Below are experts of layer 5 (counted from 0) of a mixture-of-experts language model. Rows are named router (the router's row for the expert), gate (a neuron's input weights, with its number), up (a neuron's input weights, with its number) and show model dimensions 0-255. Each number is 128 + 32 x the weight over its row's rms, rounded and kept within 0 to 255. Numbers have three digits each.
After each expert's rows: "comes after" lists some tokens at least twice as common just before its tokens as in all text. This comes from a sample of Wikipedia text that the model never trained on. Tokens count by the router's weight.

# expert 27
router:146153095148132127150123083128144106137130090147166088127073152184161129108121141134159112190177121101120142162132145126151157147119097182128110129137160121069126120082155149148170133167168187161179185159157128134111106169118144103146173098117183090127096129121174067135151150122135097135110085167124173114086156162131134135169167172166151227160157107129163165129083144125161133060148113112061181162137124119104120153126174086133188081121155159133082147153169122131148103104137082143148102154097078161146081117188146122133147122158127122120142186117125145144119110190101125146164116116138145128092099117180198145137123170149120129116206129122176145094127087146121140167109104106133136103199152182071150139123244121221086140150143160168175093133062157074126123119175179
gate1:092136115132117134034164141129124120090163113126152113152105187148106104092085084090119147146105127129122157126093150124076162092147144089131105193131114166141086139114064128100156100145136146166066173135134167188131134106138185138123137099167187171152118132094122141087188121139171163118158088133131084165135139150170157117181139165152143124105170112115187153170134151118121172125062106081111117144202117134096092156209145112106190153129177102124111129057083128124125169172116077132140146151176175097138175090145137125098100171108179125088114055144102077090133128125149155139243184107126048134169137092106156114128193100105057149103139133118131085156140123142104126119094152128122104062151171150152121181170169101136147082136118126131113140156101145153126110181150145
up1:146120142150085120194129129056111113136114135160112184105126053084099106107121097143162119124187200102110086156103111129144065177160181138061136156163152168114122118136130161130119164194115095084187173175141147082122103159080085112130107161143122075112107138117128155110088141151145100117112196088146147113094112126161137126088104070084129140137080151100145156120150128120134160087180093195144126126138198138120180086086146050155090102160114116085096144101124063114134112126143148105131117130133092081172106103145153137209182130119086155162126209092100151160100164118153123123046132123122165093069131130146134129156061123106162107157156073156179103103132135147173101120134121118080141149199085102159092088139088115167122139091125137092122149131121071141112129080143092
comes after: " was", " is", " the", " it", " are", " were"

# expert 44
router:148178083130144156111130079138128150161088165178142113127108110184119050149184135103111092110134098165123141107103157121109113113099066138127071134103152140105092124146166121111168151095100157146121150086162204173163062149125111054128184094112147094153117114147122122064126150112083127146163111059054132142137126154134131165155110155141140163165154099073123130164104145121116117119161138113163153149130128092058136180116078077169099153162141142116081078164118167103163151144110112201127145152145133094104091117119198140093120166127138103120105140100162117148130126096126076169112121122131175138116089136141124138123145109210145136091185171105139152080130024105121124221186084139139128087162117152143162149178128110161112164191159173146216082084121149106145174140111131
gate0:117119139163122196166074125082137142108075099129168159140075090137086161142112189121130118131155161106154113133148195119100162185136137135162117106165075127090081105140134169118124174146149100221142117105142128102138095070106097166117153136153105140130183111105149119069158190169143112108111124086147166144076097113152114140109155130101132086114089093138080071120115100157152166152123162169160186151141185123113131187154158139133057104134129122115102121142159139151148069168103150181146111093186142091075048209168121122124114120132118156148083159107179070088156138108111114093105063080167182114170179126094138086143114176067134136151152137052126133153106140175039132157139122102149158154146128197139137182117109094136174077121130144116173119122114159118141126114145146
up0:072149127197186191133133146082181140123121112088096133095133150087155154176123124153181042108129149145132095109139136133118127138162125139162137089134150148110095127087114137123124214105137075113150137122178144115103121086133057167103159106194104189142168112140099100127131154156096137152127110071147143187126061141154142147081125112080091142091144172093118013164156126092223159129150097124144188141145138173095106103103141153113106152180119123116103138113162149171156031149140166195127127152161135129126090145120113118134104139116113113105198176080122113098155126099135135117109127102113169151160180135144112092132098155107092143170180122083098143151162137134059166169185097112140169116138104130116122151147110131148142124079135175025190126145093150118138130127111125
comes after: "-", "\n", "|", " •", ")\n", " medal"

# expert 19
router:144155121124117162131145137121172137105068109214152108128116138126109103123182188112112136136136117099127164112130149110119113050138083172133106155080157115066083116130180169119118155126108155202155119128151158173119094164098113072129171149152140096123103130157105130112106188064094051133088123108140137136113160116140169145162169157135080095137100119081155130133105153130111113141170133136134156133121102201053165156107110137176152164176089124132073083170114148118116098109107146193120110077168105126156058134150157108113142112158109126132093149149157104114072091156113084161126075148083173212125125129160129090151157136174131109097197094131172154079133069096124093168070080118183108144097181118099186117098127093184100091162093152185160116187120174108119114085161157
gate4:125182109115119096133158067126194071164168158157119119124140179125113142126099120154148136116145121148092117138150131093134106079173129103152072156139148135137094161128143151135237099111106118112215133120099096143087132130101123143158152127102153089122053137081142154158078143089144093138125133136175140165127138101157088189184129173134099125172121026116137110057145108102112100140177132194137206129118158165178070147121167138112124146182096088116121102041133110132102096072139127148100121147150185098177072122139137102118149154111193185171136081127105146105125102108110120150127140135169152148118118113158099111163134152189091116106148107111101101102097107139082144106165116126166083184150140139095147066106146123163130139203143095103117042163180132099109165173098142
up4:150115143113146114160166096091105122197145103125138122144076191083109171048081158084129153083161135131116141115144127109122135126137109163119062134105152127149096121117149176147206101144154130140135155110166126157130124134140114199165129121113158108097116139095176161117039136113131081092095121160172090096116149138128132144136152126137096105134161105106155128114149151204078145101167115138149174102149160181125122154173167027151134144154116117177139077090154103138102122119201108131125133158183124164161125119150173071103148169197143172224103087143091146146188166140175172191155120163157118114119159083163114187176121153171139121123136100104120172116125094124128095136099100143205053191129088135105138147122127102107121105132121116072167130146106113153105127054181161
comes after: "\n", ")\n", ".\n\n", ".\n", " Born", ")"

# expert 71
router:134171148102128119124136088144141106125091135195135106109162119176088102195134105088090119146094080153085144187113098120130092017104105196118078113115144082070107137109166151080136159107139201173149135096147185162118116184091159148133211105161114109143100089119148075111099165060075081134132125101111146146081164156127189154181131120137151104182133125112126144125087143133102128123134124118098185161103169111052132132105095146113173175112168161143094087169152142164148084154169110158117126109188114124144134151137141126106161135169142132166106129153153127136115046117162130158157113107075174193112095116128140143129150139163117118098154162081186130154113034087096104207144111147156098109119168146121168150133123099138078081146114142173155106134134152119131108087096184
gate0:153159093109137123089111119151138089136128091173142160101101112152119146113108109100141135119124092061115125146120148082114096117204155105142134162143179085141108162106074152125164141094160154147166089103141082127076152108115175123160116070132106169136114105118151160134143087143127035111059114099237096141151127123115159110128125143113145120183012086134174187057097122122147171135120102108134131057157119098146154132114120100096138140180152121088150111071100123169115140164164135099054162086158141120123157168152137164175196152101126162095127134132099099109111122116096128087095202108159117170049183096148156128155144095125056115125165107133121172157155097098089165121113117183099181083071136099173182135110157086151138091086159114148159147137114135125154155121111108
up0:090136139124157113154177151096122176142108205127216118164143172083152160192180152149119136161105118177157151086165101136105173093058131104151101111123130136118125140162176081169110088121122094152140132103163181113197169208192102164138148148125146084101158136120203145131110143125189172126172087191085140174125134183133118094195122116119120134082188089051148087224144144155093099126141081117119136146093077114168099125120127130112137108144164142126114119138140156081123108112119094170182148144080134150141118134082100110108121095148117096183130111129108138127133134099145111169160064139146141074143081164106142159170164180110196147160090145094139128089133167159167091137156161144139111138143121149112114151120117169086117143140102142159039134098120096114097081175113138
comes after: " ", " in", ",", "–", "born", "|"

# expert 64
router:147138126111119129095141079132103162165077135143133068158090117119145066112160134133101094151110116126129116170078111145127115091108091173146093123101151113118094154110147123116186163167109189127116126136206217107196035184133123021079157111097183073138138068114160120069130184137092127148129107119099145129138154129122116184099097154116126129136138108119133205171161134119097125072120086105131124152167137100059150128132114098186106164151175158150035118199118152122131123099137147207122141154152100108136115125130147109133104153134135142134129145105187111144085144151131073128104137168118181150135124174137131082134119115184162122119178159124154118135108028117138140232163079157154119112132113168157132128151133091133120086177109162149161125137124091129088163149111118
gate0:108123116144150104124102167174146169140173132103069129098167115118180106119176162114143151130093133136106158107139113135079113152151104150133099127064188101113118075074136085075118123188150126138122118076157204119142116104123103117107151129133206102119116148086079122070030162154119118050146073101115148185126103198129082178151115147117173111181187104135106126100095133095123145092122133079132100113204037083124100102146113081103164096133106172120151090143113132142091159106109097137142128138220167170127146125122152115122136113129200130117117101095110100111127175071166081170152098084082159147159104102142098101128192090155127156091139129143171124125172090124146125171173105097132112175083097168110129147126157151156125164135150109141182134089045121100138163149133127
up0:148121118057118114110141131088078116110044099124103106118065123168096120115151083156153161150112067135161102136112118098171060101141179147159172153163078160130142176076125124214144124129133142127146139089115107110083127135147162092211137137102112181152174196152147148184168088138107118155050154134121106117121118056129129096115093107135071169126107122143077117179112077167112108125141114146113116135137138190138146103111129186161103173134103110140117168107126156120187103109152084051128119101071100100120134150154122093171140102150115072112203137119127177193147102156104106133140126103209110108113157166084155178143095158120106096176122111131082152135115130113131110088092150134082130076147129096122174084143177090151136124127197149098106078178116082196155118127131113
comes after: "-", "\n", "|", ")\n", "\n\n", ".\n\n"

# expert 37
router:122142131128133113158143114132130151184117111136157077161089086152148095113170144128107120144132094090154133139147147154156124142130063129116096106124148106097150120100124167172168158131155189201166160107174173149118107161140156091132190120155152085099098128127199091115133141125109112107096072139117146129083131186133184133185155135164148175110129115125155132154128112179157161087155052106089127120110181160100138149121143094143128063106197187120083098114138159108189082083143103142144126149129125120141109104122151160089114123143074122123111206106126170145081116172094083143153117126147180134088154100168167164168141154159099130087213118094151115175152055165120146159138076158177091160204120171109159142122134052195097075179133147183168108164100146077132082105139179
gate0:140121080087160102121082152181089101150127102147140161158114117148110129103165126120136081089169145180137172112131131133140143093097160165131116161145135164070097142144107113188160136147153167115093127113124131105145125099132124126155094083129130111140154153072103205134140164164142123110079177182107150141098128171142058109172077154151114183091122165141057145142165137125065095104144152091156124124131112126152158095171068162116102120085157105145140126159170139072166135134111084124088159130146080108151188118194171201103167085155114165158142088088172070087139144086161099134108121115143148039150130050173145127117113112172075136139146139141125100127109139130145077117146120110142125151128120160205221146168118107138132097173201095134120148053078078093113084193122089
up0:138092114086104130110104178149079132100156106131090141155103162135129181095143150133091123107166140200191151136138139123114187110101100179150113143079155130079138175163125143191168110159141188083119117126107140115190139090130100079127141089132098076140161177095123194111135143180165137139119149133043160114129064145137112130159064111140128155084126169154105081139134076120111092136120157117156148114086102152138109145182108219121137126129101098165139059115128189128174185104181091116153140144155148115125117092154165160096147089097144174194099057098140091124155155109155069153064122139149147118136143100169138139130119114192146124124119113107092093171166155115122072132158119083122075161116135126146165143128119086130108100199161123168087063040174141125133103180095114
comes after: " was", " as", " is", " it", " be", " ("

# expert 34
router:157176116105138165142122084122139110116089108220146106156086172173104096149190129078100149145144129129098184128127106120127076058127037162117147149075156118089125090144168130098193106110081156123141124143143154169129081163076120076130178149128184086174138124122101122076103122057091089121113084095110148145078160130117144126161165134117091081143138088094123127104113168083103151082194126104098143135088130128073163155119139101165162150114133156143081100163147176134103114165102070180129073161129109105171076092171148161134170125129163124153158148131180133084112139133127116148129058165111102132106097178174174121139147121173121110076201140142134101116135000153127116124124114132140111157156152165084150126131124118131114132151144150143193088151096151129098121082120179
gate0:147144163084090129187099087105113113139053122165125104115082131149091152117179200095119121115124129114132148122203098170150095188123066126125181121162139130091201108103118156150165106137106116108173161154147139089067136139114061150085154142159151049123182146143133164056117136134109171091090166142072120132110140058105109138094101089177087136112179174156053107107129148122170117064132100130109129139104147110142174119123091140155105094135121157135033107098153145078075123140055101144159151189140134117137178140112109140091126155142095075094096127147127185130093137156190118152135125108124098087101132181115208122099147154179093138124113160123108134124177148152167094159159129090060069137155161135178100104122143117122096147121133099156137136148131146117151102096125197
up0:157150097133182118068131165140130122154161153098156142146178077096129125135080119175155132143105147136133102141127108088080135079149189123149083140141096139144050161151131133187135172112116141140123071097137121144140116138157205082207123108055118180140101170167176139217139131119170081135156082153163135147180076150133124158136146165123118124077075078148238081171089122116090110174129107167156115130132122153123109072131149124125150154115129076110164103111131118105169103110190169158137112059140091122119089121171173132143144085099161188146157172112112125102158154097126121096085125157117152149114149109151090098183138177094137121167153108061162119179090096097105095115076145161151197153123138149099135133120099138148138080140114161097142117060118092122095144166145069
comes after: " |", "\n", ")", ":", " Total", " has"

# expert 18
router:144109167091100109106100064149183103112054122175169063160116145148101105181166112170107107131156083089131117126117117186174133121103086183135111150089146106093160116123110115104197117130188187149096160097134165127149037124094120131091172148142144106213124117127156098108126128088094056089165117147159159101111187158126135156119135167135168144128146082126142184146122125142086136031121115092107134172094148103080152107137115083117181076112100204167090148206112122127113102090152110124124124098151108155165114100144131127134168128150097098122125159147183146152131117117126126107142105118076133129124141186150151162139155114096153145069150169139169077109085041137150103218155111118156052158122131166159178119108115124133119095160127155154136133124137103153074122115166176
gate0:119116110177079159075145090082135120108100119094142075165113134145174117148134105137156149111185112082130106121138146140105095142129095097092143099140194119109119112117091151142140052148077156081127173161141077159151095203140115109128169134119164144167099150126069177142095062121126123063164103111185087103131153153147093122135132127187188111176102103113147103115067169066115108143152141113113125154129128146140119107165114116138169087051064173117135151112161136146046191125131151125166112138111111119144142084112136108132129110123211128078123101184140196062134081126087102166089160160191145101091118146067148087142162117122083138131133141110058055128110102157199100097096107153106187135115053132129189121101125161095175111162173155141120131114119134118102117115157130
up0:111119097176075175146104040113122173151096192117164090095094100091155103151137157157135147113202084119170119153098107142091131186085019087114148076154152143161112107101102184131125064155097143130113141144153136095113078142131127077168143138089128121152142109100132154148116077140162127094159133125157115108142138132150136058157114070088155105125158093097079124155068157073124143075130108124135128178058169151096135118126106119152171045111087177128115100179085208082187118185123097144107096138148108134131131091121070138159126152104141100095089091168149102112133134090145105133103174174142161138149119143152146088182195130138113151144146179124084087152118107160145145090136110106110150140105112080141160126147122159149051124199116175131095109099134144127102142099170162
comes after: "|", "0", "200", ";", "201", " from"

# expert 24
router:169125088078128148092149078135147131164089088138149113150134168114128126115172096121120074146137140127085130120124120078133116086113088198123121157115162087113111113118146134068158137139183159140115171094217204146183078125147103096082149115070202128139161069148181049039142117120123145160086124110129106177113157134121146130087123116111115160125152090112120126118129169154140093101142076146072149163154120123143168130127084104104120126146127182148084101145121191112128127120124138202144142118167102127150124159112120131097136127183147160151142097092164146116150107126163123132082160227119171133146131158161102132094129184198148173134191165109168166158094031070160138151129108129140077107128131136125192155168188068146110153163130178131141082116085110143118108124174161
gate0:142097137126105160185117123166149156149157164119145158108161105136117166166138069161189085088117098100088145126141132114118114167137118124121108157084139055139096083113104065074173151109134137119113130110187176139153099120160096114080110033076187176105141113158179157096187119150122083200127159159101090136164124197144185164130102115135109174140151105076137094069128113187091108116083112107110136162154091095145086114123090082153104061042116126134122093151134155143105103147169150123173144098114148144132191122101095177112069175116129135150137097098144108103189115118124145127140133186136094174128100150109143178109132133132127160167167118178123142103107090099096197151110139136190083134112147160122133138110146065151114125186103125133190058133145139174141114104133205
up0:127101089115158188173133141051190112163156125114116154082146094193092132133077131086104100115148107144181148114135169131156137102160120160140150113165198152112175060169096155158057134062128137105084136087180138126132191121107130171101125130151113146166135177115124166084151085104100174106137169119128078141126154053118103114126094109082086177135161115104095068105110175082137151166127175104145097124108122130094146108141099157112117124143086111098134102103134168131092129082160119174179098116122121114068106142112135134106126114114123161142157181179138113134149164101070132147099125089126178144136092152199164103108126123209099100141111161059143164086127121155101133136133095211149174150108093122100095133099185072156094159142167147142105144057124117192098167179072123
comes after: " |", " of", " in", "|", "-", ";"

# expert 80
router:119128114069110173112093135093109169114079103182143064121092119181129101123127156157108066146111086088142083168144110136123137140086094135144100128147134116070150105088123137113149148153129190187193170147139141131127064158141122078073178171078170076141133107143134126052110140129118115070079081149092128119106132075171134149137107138123127151130123109139166160140090115135123119073158106141110173158125132159078156181143177099161124141117138183135077094146112133081165138095121111137127142095150146130154143123127134148075142121140143127099136141119166090102095100122153090149156096155141199156150179163094190115121160145175122157103156130105139115167126046143135130186134031108182080125111153198139208127076190060164081113197116181165132088130117132140077172117148152
gate0:174197100142176146113118094148092109129118122128107149115095147092175156145113195168183099094138143101151210139086141167058155126207159150108143159129123124160147155115118158093085147096164189166160176130099098068114139118091109161128096148162119114122166156135170191146101115140123090082116121209170078133163150073171085149069139175072084147154179114070145153165150131123137157167157148129141119106154093195136142089105153115135170139138074125170097141072132162106109161091162127170173146156134135084082110086166117099170113088061140100169207139122092164186098147155138135153135115121138151121142121081130150152111143133128128140193144132099152132118126086162106195131091084140106172136119090146144166101141204084121094138114111155108084117137110118164186133155173123
up0:099212136121130133163066108160088151094156160108093172153112142092193114133114173144184091149128131142123160124105136117072138122171129128138120110156106120152144187150110146103111153069121160162149188096099099063108125094118144142087114150101152081129132060112136132140121130150121070117148179161117149112169110102166127177066148209124137150122184120099168096126131042123128128132208092079121156140154134186131133101164102087137155117120119143116128103064135115111151183065171099082106126162095110156132151122138120127159073106107101118066194165161143147160094129144110097102134107132111130144104151142078093090123163085130105102203120111056147084138156117143151211166171131118136115116147092139184221103088110067080089171128120148126074098109133142160159153131086152
comes after: "|", " |\n", " ", "-", ".\n", "\n"

# expert 67
router:124162064077134193137112110144181144124078140152128093136087117119113058136116152130126090126145110131158141148148109171137139098126090196154069125128116146081110129102192158106142146127148148146117193142178199137173076110118102093111151115102172084149079083171177133058160152139144098094163086115102199208127151090161105159160081164108115123126112101143119144158103104126114116088134102110126169164118119116074126126107149101157138131087139170162038130182119193080111179124094065182151111118148156083163123092139149150113175110126070136108106103074171120107096125115110072140161141183123160098112109157125128079147127152157143183084153127112150124119123067126149142195099069117167114138161188153092155124209154148163141123159102174118166091120125104125160158119174165
gate0:097105130083149134167114197133176145120172131136101136100151031125138128134181202077171144144142068199092079143137148124129157181106097142129122173129113112075109114038163150131132185160077068174109183207156138091180119129131170117090165099155176118123089138158115116080102086135153070136116105108106173123124140104130153130119088141135135151134034141142151127161122141157065136106132100100115191117113151137124093171130165104135108148137137168134124087151118124142172140130170127108133161138164119137064144144117194133142156071199092139093074129109163131089140140095125127111166117136167156122069140156122084154150121119105165127061126149109170069125085102112100153133131118157151159155077142175088175125131162152222136117118164065131173141161132119105142121130157083
up0:174103115160110105103135042123104065132080117129101118130152172131143160106101083153105161097142142053143146108136092109122134077139109131132123105145152114183177112171127107127141114079172174088180065050087115152123134154077104107205125142089063143148134133110127198146093140132072178156117136126136061120113113148132090107164130124149109121135201121128106114142148168095139131111096185135095066148155116106073178132137112166076157125137089111107143118129175111123108118160142156180117094123086109110172098131145098165098136153056155121135193097111096090188152112158130151144066148069108080123150136113168156133116135129170111124198119144196104167193128154107138147144166158121116100129172126125158098124110089150018110104193083121132079109087143144145110134160069135
comes after: " |\n", ".", ".\n\n", "%", " |\n\n", "\n\n"

# expert 47
router:117136085093131113119087066151111111161070109162166093135111130137105087142162113106069093158130096120157160146134108095130123059085092176136032128120147098071106095130144150093147147099153169158152135111175171196161083104080188116123208124104175090130086138113151083121110126097107114114104161065098117131138119122149152140182122153133142130110100112100109117109059113144110129150152131099135166185102127150053168157097105118139152109123178219169104076118126167122140070121124107187165116067151145129141131141142117184129129178108123145133159112106142170131142070124153081147121132135161215134147140149118171139134153153159099138145163128141154114150142095116155097155150077176181082104157194144136195138104114088184136104183126177143131070112124164072103124095139207
gate1:159144118138139172103098140188067176160071130112105081130164037186129132165157143152175161129107134129132141104101204163147093159087145083151091132145130086056112166096147069057106149134127107156159193119136108095190133173157126141125110098107150133144111103119178165122119188170095141084077106098064144145130142124158145161135114089169116148197092151124111128164143178155107141100087124140144060122127155103181196094071131114116107088119186120086141101106157125181175121121132124110090115102137145085154179149167152089126100123195136153118127177128111102121137083120135082132103181139166191106101091108085099145128099099230104103113108134138100165144113115069105059129134100203104104107152131127175151136171160136143139128165166093155142141110115130094127094133146133
up1:213143124087079155153095100134064183167093150097144147072177115186121140105134118126105144124123178163127145078122147111078068152101167130101101090111113125106122158150108148085042095126185131143117126101143088133137158132157128101119105189123165176166163127125207121133119137128162175122084138112100092152125119116127108115129138073130184167134062139101106093133106121126135120113110111124143063173149111105157178074094120092069115101134175137112177118135126164121203105169128123099061153081133150086098166124162105137083126150162166156138132160149089114131106123124133128143101189148143139091175115101162127174134131087113057117147104105089108160176187135090156058126200123211065128066171071102149179156128140118169136167127142118141102129086148151096130068095109154
comes after: " |\n", "|", " ", "\n", ".\n\n", " on"

# expert 123
router:116127141105092118102066126142112158124054123217164069155114127139105090140095141102109094152146073096151154191131094172109123079121108166122056106115109105083135141103202175123132109133173184132102143116161189173155067104088124076099179140061143048100061079128157106107111141145124117131157106163137128135110159125136124151176113165140147103116145125131127189128070073143097142122140104134096149136127136131096098138144159086155172109096160142167055163184116147117125141106125105168138120086153115121123103145146111104091147135139079150112076133116131162090075107112123105157164138175099204139109132158161188123130136179170106174102165110141159149158132063109164154236123085146142105155132135197123135115178166144147108114157104158168184113114073110105122169142108175
gate0:141156144097167103111107130158184082153143142196170156130121119156098104123142137174061159167160125164125127087109139149162137130076177171134080093094128113114140127114146102072141118143186144140134097104158150136151069168137149114108165194162132080142088134117173079141113117126110099161137128107127155149129113155060130123198088090144209151069112091047134125065103129079202106154078143166144198131156120104074108155157164059037148148136097126129122130133091158070119130163141152158136146160158113123156103141134186176162147130140135102059117178159087147165147149113101119074135066121164105146101103166190149159142172133094080157081122142140110110111157136145137099126162093193139080106136145138084123157090120112169127113096121186177103155161079169097136122147152141
up0:096082156080133095134097152124074096149085111147142182136122131125104140126132154164096193131132123159092148118109103159153157169039202130106073132127120130127123106108122157125101103133168134109081077101057111102135116099097179122153089107172153062120112116123155082152115122166145054155166143118154088095131089112075131165157087122176127105110133133086159136105131100073137118110089139180155142121153070123084092142143174093114070176129086141159096130164100159059130126080150135111083160132162102100122123147132179151138127158096121086087088097116081160139116137072131117066115089072117063098117137134166123152133178148099176105132115107181122117137112169135130100049149124174130085175089113104060090145089112153134112090077125184107021188165113154111150140097101120
comes after: ".", ".\n\n", " and", " The", ";", " -"

# expert 2
router:143137104075112119103093107137157160105107124178152072109115122146112085094069120139134101163133101128125180148104095148114154079091126204178027108123138104093097113102226167132151187162167171184141119149175191132143056139125151076124162133104183103137097072174161132106107181127136137098136121149124138116089137122163119144124126147126117109126093109147124167144075095126071138019141137130064147179127166164073110122143142125187147158125157181152062144169189143122132137109070087197192115103141109110151084108148120101106145135132092134107101143108148141098097100168136105141157124159129169139113137136155167079127109151140171193103160146153160170143118074099148123207141079155160129128122167152139154100159197084151100119147131170135163100137109111121126163117161150
gate0:168134096103135157106116125082164103179151159163115173077158067114167101137113127107152135173152118181090091100139189102115096127160066147175163096156117127148130179148195139139100133148172144083180122140139101173109110111074147145159107166161190110143130129234146137100148191136130124139179147083113130099158183085100107079121158129106149116200099157115189144087150114069147113125111160077096118155090149143136179187132113145087092133179122155111106147110123123131227116133153081134130119120144161108090215111087105100088166097150154167156062177136085108132135109172107162139159060071144146130122137123180106049129144112108129139108133135086089095108093106130108158121157120129074122151134084129103121156100136133121176069134121127092069142109128126092094161078147128
up0:182140078197201096092074167143127121163129158132178164146122133109129117140106118105132114117146116160123100096153187086097154176118133092147091108109114145147092088088207103092195186142176141123158140177132158144121086065096153089124115076095126137157136095061165131186099134180148138064124102103089060119130111091099042175117126120103103104117097144119111143130108130104096102099133100142177114098136164061150128086146116117164077150113128107065115124091135166168105143120106079084078140131144149106126172124093149133100162168106134102085181093163123118161173125095147122061109106107094116157104154180134082057108156131076115126131173158093135105080172152119111175056168136090118141126127062076092101163159123128135104119126150118135136140141131068104099160116163056
comes after: " |\n", " ", ".", "′", ":", "–"

# expert 84
router:170121150100122125102106094120132136187064166145159116145147155142100046087142115127136078114113077103129137102122121119130129098114088170100122117081187117108127111109142105107196174145149164141111140141173189121184070131128145085098152111092199103169149103157172060104148140110095098108125122090119140155134144148134126131081114132152138206110137129108148138151108159140142097110121070097136130175112141124084171112114079108142146132109140190175095117139121180155200097125134144164138138126130107118143100113136179178099124122179176129105173108097210123117167094112155116145133121127103179145146134113127140105101094164160136149148194151109134152119117040089110114255092088127158079079157146149142169139163194102167143140182130191115178104103092135133095147104207157
gate0:186109071115108170165200165062127082144133155111134137084106127169143109119170171148139120074107120097108063074116170133172129136127140092097178125079168101114127151098135154074073123158162179116160114111091116126068072141165165103089136095114107125159063177136100103126086150151109081123127147180151131167163120154138127096105196096136125110109106127114097215119115104109166105119133063139160119122106081166110173166140127148175071102130114106132150113119119174095144127109190126127138166155166135143127128083126175109155095154146121104160096190118160165165084094114106080103107090129151157151133167168113083091082127167205172123116171147138190140109157149103128155097075104122091074164124128144150148165186121146150161140194120107152095067110137139177147149093215105
up0:134145113113106166137085122096116130132123121107158094141167086163176170144146178157125179113071132168103151084103093186219133155156057168131179096124106131111103070149113097049111073168149126127124158151173119188128129144162162049129161099120106185106143189160076073129117104112126072091112097112127085097123163182110120091114094135125119090126108100126111160151130148160115130105120165054152146114101096115120149155086069157137131119112161125163126160182172204137163128055121144084129117175140155141107152064149133114166103086101084101202086140095169118134129154110113090146116106084101077142151144158130090140134096139141125127118151157115143101139095113178175157136086132116116086151132055065127174103189141206111115155079142054141137134123127089153134130123110161
comes after: "-", " |", "|", "==", "===", "\n\n"

# expert 66
router:114147154108136133145084123163137130101101115173132053097128150158172097164154153122138108181130103122112108174119108186127106085099088185136068161122165118098133131081174156144135161126131135175156142158126220161135068147059125128126151152163148047190104140167178080131169163053120120138163129102108193146067106136115165151162103134155133101167108113110154127119062130138087164095139135115080183170103162143108093123167146102145143165131156152131077142167160132143163101132114133149147150085186053171129084119162140143095161116152125102151102154134107130134117070156175074147149114103068182184111117143104175118080147128131110114059154179143199092137147099113121084213145087150167096120116164140140158154125134090179080139140139162159117120169137162129072112106108180
gate0:087144149132070086150093163087142134115103072140089100103120119123105156176123203140180144095137113151099096175154085141172203106151160125113139153188178140098163195138093149129104124140145101142183152140115108083146166182082107102119125058145114090135081183098082120134106159148178122140112179210136091143127104095164124120129102148125062098132191104077133221114134127151079120128138116155110147131146085150084116126110155117159159089169141115174089173165115142098106119134124135126110110118159184100129113160114080111101143106104089142127125077122143146095133077115153126100155118145199141042158163095093134123063092108064092129118120109129165124102118123160140169097113072074130085125148138147172161043163095149139149114084145116157175190136127196153120155162097107
up0:167116126144163156152112092148096148132120164150110148136141108164125115113110071038083109155088085141141213138100097157081110169101072139141148027128071157139126098110155112119115110112135155135143129131150143163150096069174142126107146165099104107085197126167127127085109124142090138102165108102081058082111167132062119136093169106152179150131093131187094082107134088134137091143106124100142062135125112108146141121074088147172077106142124122111118123143152192168152180100099095118120154125054113119105112125161091141143132167154104097131074194153136098147121241081133106144157162087097090123154160124181108162153157168139165116146131092107089125166105132174150066142125145160150127177084144104140116130099137184115108170145053127176099110178158097131170106083154118
comes after: " in", ",", "|", " the", " In", "In"

# expert 46
router:139140146127138150128101136142159118101063143156160105101140132134087118168154151144123116132146108110102134157109136130148097057124113233077096151112158078071123092130146128075132169129132164199138130126131204138131054148121143113125131127155157122170092122143184086103143153055100116124147143099096169147064123201153132100137107135158155131126091098116141140134123112150066139080113150102061135174135140151069125129141107111130136128108160201122079121198159108148155125128131088164158084114173103173157130186161152153095196093182087107151091130142122125164124091143119107145129126123100202148122089118113141088092104112124162101087152173122177115142121065113107142255141054136132101104130119136136206143145131088144125127158156159151163085111130150158112103102150152
gate0:085169144135129076145104110127135149123175104206129115098135133158142124144137073076133145074149113106080161097109152093157088125177148216136089163078112102064052121145098117103150113123133196185108111042124158198101150156117201144111132121112118190065091109115110137158058140064122127186126171099148126064143119149155089134072121140097105145125181135091169180117146114136101132190136216142145125135134155153143120163077091132114148132135109121155144063046150073152135077101125139114156113098137131120155095174176146140112102119111164120085142076125124167123156113107109175107151106142093085088110117082151152145168092092113119124129130108135099156135161114136081076079146133153146102078113111122088176143094120112145149132114179160130168069202142121131143114115094122
up0:116120111153112112142115134091123139136166142091063143173118104088098105110107158131149113099093133132139079116145122158164161143119131100129029119164147113115159065069127113127153137128099117156102194098142169194145116191123139143108161094111130076108075087159116105112141120141111132145149075127128138157125125122196124149113112194146057147189225133162122114122143176192125083108151140183072176108166134124121065122139107094167175143154169122166143179082123108164126109094151140142114100180135203110150159116103146107143117064111080138133193108091175134059146051133127162153137170146123146140160153144100098192113117129167181137106123084104137166097108074160121117133161140101224058102124163162109156118142129100127137153141096134113189147097125105128131173122060154
comes after: " |", ";", " in", ",", " October", " September"